Experts of a small language model.
Size: width 384, 41.8M parameters.
Experts: 12 experts in each of 12 layers, 192 tanh GELU neurons an expert.
Below are experts of layer 11 (counted from 0) of a mixture-of-experts language model. Rows are named router (the router's row for the expert), up (a neuron's input weights, with its number), down (a neuron's output weights, with its number) and show model dimensions 128-255. Each number is 128 + 24 x the weight over its row's rms, rounded and kept within 0 to 255. Numbers have three digits each.
After each expert's rows: a language model's description of what the expert responds to. This comes from a sample of Wikipedia text that the model never trained on.

# expert 5
router:136150105123101139115093148140106169134099175126139121134104130170103119114120098083114142139133130093126120133115087127104115072117116134134179161118131160116166104148086112154138114130073115130137143177099130137151133151116140180126094101137127105144124110142136136104196101160122112138104091122117122148158124089164160135165137146118087150094119154161104118165142118064155117171124
up0:142115100143129118087098093123144157134136112116140146123141097138130145134164160136122124107115133090165170128110097155118164114126166141120092142160133126154107108123146105123161134134097136091116110128148110123155118088087146138119134157176103110209081122145142107113125140114100092134188145135164117142128107107111133146127074151141133122148082135093105131122117148119163092109162
down0:082117147143118116107111102109151172141144071118128071111072107117163142117098123136112139146154143091103146130137140162098109109135114158183106143101097128090118128138113118139131106119136107153139143119118148170080146125152147154151129112137096115131119115118133158102138133128135154152132136118069090142106149152158132105145112136149101138106179124150115126151071094160145138142108
What it handles: Common nouns, plural endings

# expert 8
router:141145136065139102122108158188115124097134114159150138133144135120116104139155146111066129136113138110124121158163115149126121116136099108125169104102119145144132119127137141145148117123124103120147172125130133177124132143128176139171095104156157096111123070117126152078170103051125126144142107153138143132116117115111075137164150160117112124092120148161148120131101140116121067143091
up0:121102132081166128117145106143140101095138128136086135135172164128134132120093050130138158129102120111152132147110104135122120138151128130127136089127091138171128142165116126122152120117141118113099114130139114124168137136132137130192095123104150140144158120110167149110148144152105101155146107120180111122183084137122157155142128168101106171163109134121163124082109150129111114112111
down0:185132115094126163134094141140133112106132162108134115102153128148098175108094130132154093126125131128086162137167178101168140089126088146113114126068145167133143085129162131131151137101065130157111168135129126150092142110135127139089145127106120071139119166127132149113156111154124121139128157132151146110109154104141138096084111147149109154132126130101132116113098113099132134063099
What it handles: Nationality and institution words

# expert 7
router:117152111148138146064127142107146129107160126101160122121117139112057113095075127129135146164161121160113098116158094161125143146151114111143131161140145136105160140144178154094122116131104131143147145095154095124121131146126152137132151101161124118170111118147079141119152161143151138106124106111110120145131132138127116109120092120127099123146156108107130145128116154155168092097145
up0:100155132126109132172165106125153173131091107129105157106132112174177124152120128118152135138075114174175196124142149111135126080136111133112145114107114147116155132122150122138152106158145128116097137114131114103112171119117098108122106131088138109113154105126127143135133079080125139114130155128125106143156119170121118130128166122136137118149075160108121119131160103144146160131142
down0:141142126097137128138130110135119082149120121148021119115131134134162102142153121100112160129143112142145157111116130120067142103138119118091134106134104114135127112103090154117173112117137172118125137136131135116132120122142135128134114143117139102129149062093165138138092093085112122088116167131154109144150096137100116173114171137136126136107082139085137146154150139139112174142139
What it handles: Word-initial capital letters

# expert 3
router:143153132107094124125142126114161115110153165135141148172124156147123106180156141123085153140089120098108082195135148138096142081135114136134195121145147139105206103157092143153101146120143099094153106142090160112110155106145150113136117152129123106143098135128111133103171092109092105111103120161140140170140129112120089109127133138118117101099146138085142128129122161118121123122102
up0:108134126102167103099121139130126126125128133111104108166133120110158117174154050112099154112109129096149079122157122146168103114130085149151127130074167093135110154174136148135132186122159103131131097128139169172143124172112178153142169140117174139121082130091125150129164153090086134141143115118147106123119105109165148115142137084091094150145128141142154122109144136122098154105141
down0:107091102092136133095113121070170122133102135107082098147143092152157107124105119102149134107130153152102127104145149126142115101113088131103104118111116105111100096097139109173142153128125134113152117104160127135161105145071153082140135100101157153145113217124141144174148146102090093177135114122131115129108083125142127090153100125153067142144153164110165137125134169103125129151085
What it handles: Personal and place names

# expert 0
router:150158136177126165098100175088115109125115134114156147115132121136127102135118131081108140139140141141100109131147119113097162134136122162131120126120114179172130125152160128093092175119082113144168120166147121150138126118129128136129102090130075132131188108143154144123145110121138128081105115081142071112105089115105154142157120143111165118124131145136096093151110134127138107160092
up0:126091112143137166109101158112086121144129133080135148144142109128114133190132137119109121125158143139099062087141090135122122187124149107115095144097142136114104096125148098167113133112148128073113128107127123079154126114096120108137173145144090135134131112123129100122111123149137130128134142131093109148138121083113143149161080144174100115125157133141108151181167179084125117155097
down0:121130112150131119147161133141102122165089133188145116184102110136109141160134137122106138120146127148104110140090131128117144102106141189123151156157129132111120163101119120139108108142137128139119162133107151123117113104124145079149182114111142121100126143142165112124146146138140124162145156109169128146102160106151126094087102120088145124179130128172147140121134153109134095170147
What it handles: Table pipes, closing brackets

# expert 6
router:157101150128150122104121127111117175152116148135156125148121150163108134109122089158127118135193126077096175137164165139103106126148154130155163146130144111146098101132089141131107126116105117126158126138121122107128150153148089144123134104121125124137166129140098133102128104115107180130125094152142084141162132113117105157119130107122141121122118162125122145102120067101155104134124
up0:126126161096093064128157131097180108136123106139137173135124166120112131094094114146082161141132112159148107198138132115145160147105131121119139113141115118141101098130129132152152143102141142085155135129104129155179155129126125134127104128167112136133095133156138114083124157137116145177119131163102101134136134142171106131090099135100108146123141115124118120147164121123128115076109
down0:097173115158162085120087116136122142111096111107185114098113169175138151089146123098153087074090100105158124165112146110120137162118114162147109162133123149099086135157097106103151143125123131190131127140134095107126138115148135141147096143143151112105109090125115134125165086143170133128111157155127119143142128096091109114128176139110142102111111113094157150116127157146125104122115
What it handles: Sentence-final punctuation, separators

# expert 11
router:156130150134075116128099120115162138118101109114161113127109121118141118120149128139128137144145117134128131182111137099119128121149121108142110115100158125136220134104132140121116189106139147124118122128092104154132095147131126137144176123193162088141117122118117152119126107052119158078126115148172146122163113128085106165147165138116126129125109137121161136116140118161105154093126
up0:120136105161065123101116137180135121133140087111145164127144170179151148105184099164149218123105136121111134173152102125111109082152109111132127127121136146136131102128121102117114137158127148128110109152099084097133105115160143120101110118127123120093126114154182144143081116062109150087128112139126150093139154107084144133141139131144095134162135106124095081163157122127156122140117
down0:152107104119129169123142138104138159136142130084106104104147151089116113132152151146084143163137155142114131138128120120106081138143116120086105146128120122116069100089104102097151104117155107132106097158121095110149158096146130102116148104100119101103108138133160138081138142110121107165101141097063139118126098148105114116154129123120111118136131119110130088164128137156141169139164
What it handles: Lowercase word-start syllables

# expert 1
router:174151125109167131147104130136096107178121121144162132173102119118132148096133099143117137112132154145118100111151075143111076096163100129143124134070121154130130082137123120146113105070135122115107126082118117090156142139154155102171135101099157123134114129114114108141145145103170118114139124129136128131162112110156144125105133141094154111068116145136124179131156102103161119131140
up0:129143148118125128141120138138123137110137123136105125154105098139165131149129165150074133135195140114134145061094141144125127119148126161100139117112103175137122111109172091128105110150139137098159123140147128105158121108100151138132133125096118169116077100097143123124115108103128149108130133136076129119133089111150169143127149172093122138098083152136138115127087138118162104156143
down0:132141123126111062097105127088147115168180133135010121150125103116104122157131125106125129114160087135147159118122115107144120135146143123134130092150153094112078116105112149096144170128173141133143108119150097157127137099117109139134066120132113126119132127108114144108107124160130144168120182133144151091126186125143149126140149127124143167136151138134130144121157181105150142097130
What it handles: Dates and prepositions

# expert 9
router:101140105145125125129110138151157172122119132154150130128123107140169123091131118111114131139124162167153128161126114119140166127147147152087117122159155150086125102143174143154107130117158122107122130173158172163121102137171121121106110100088090142066149072095151119126143077100103122107133124107120088154123114115137151084112153154123138081149114145086174136139139102161119138149150
up0:110148168146208130145123140140101139132130143140117114117149124121122111100126153116093145103116110159117124146094123097094133106150113123132133135114151136148129115095137129091111113136122119118135138154148145084126061131123146142116120164135115141080166144093145103141145155100154097113158146116129130148175106102174130120160120160139117113164144130091119119113144130121083088133141
down0:114126123160163147150127128162104134136114150122127154168114152119140123100137123107120160092113164118123115117130140135094147134152112104127154117198125110132084153099139096107120121131131140119112097139120141119079165095152103098157135161131093163126131127135095114110123146128122161148115146137130139122129110141187158121117132137129134102146115130092130138096144076144113099138162
What it handles: Articles starting phrases

# expert 2
router:113164116135144104129123131142122124107152121145149121119086158102118106100127103110100179133099145110117105123123136110115156179162151108136154145135097147095159143155215142100133114123128081157139168122159156160130119117145152139161092150121111125139087076139130150126122094123145150148099117130168138135104113094092122139119127148109125117088135155079169131128109157187129136145092
up0:132104133170132147106128103160118098097126129125113137123138133063125162107138127127155159109133076120177105145148129135159137141099115096133182130136128163123148098121173071091100114123148096130123151150139144126135127120151114161164162130123143146167134095148191125150130114110135161165114104124162148144089092090134125133114116160169129119113119155126110104160141106084152126129140
down0:097126149147103128119151083145105112149134088150128145124109132162122181135162120091131118113106135125179112146119118103124081099129135136111108096159125142155139080148113106099146115093144151125106097067112144135096103103111138157017140096159123143135113097119124154073156176146134135110114098182102126158119106096127137111135132178124133101137176143138132141123121118154151083104123
What it handles: Determiners, quantifiers, word stems

# expert 10
router:136115151148124120124117106163111128155159149107136126135119147119149109173134146112131132119091117182161149122171089174156131143100133142106113145079120168155101103162097136117139128120094137143120144119109110108167130175149145136144150120122114082153118139089134164121102117121153185089121112140141148144129103094110112149117143155114131136161143123131107125144172122148120105161143
up0:186131156121117164181145133129121125152119146125102080089125168103134114163159085146143111098123121116144113152136129123123119131130131153140111140145151094106172119129122191124145146142124099117146103125096129126150111113152147203119107138136131079095081141078095139151100140120110122127140152126118115132148136161138141162129139120176130085092118144106097160128155169139140108137120
down0:140090146109134176139121129092151126143155152135088151165113138115108134141125114162132131087127122109134111088123109151111140125096139091159120161124141167174099136141138144084155112167137112149185123121114114098136166107160187122153141144111129103139106121108140119168133133148147159114142128135120122112145106122119132104159134104145105162077147112153141121119100100106124123138105
What it handles: Line breaks and connectives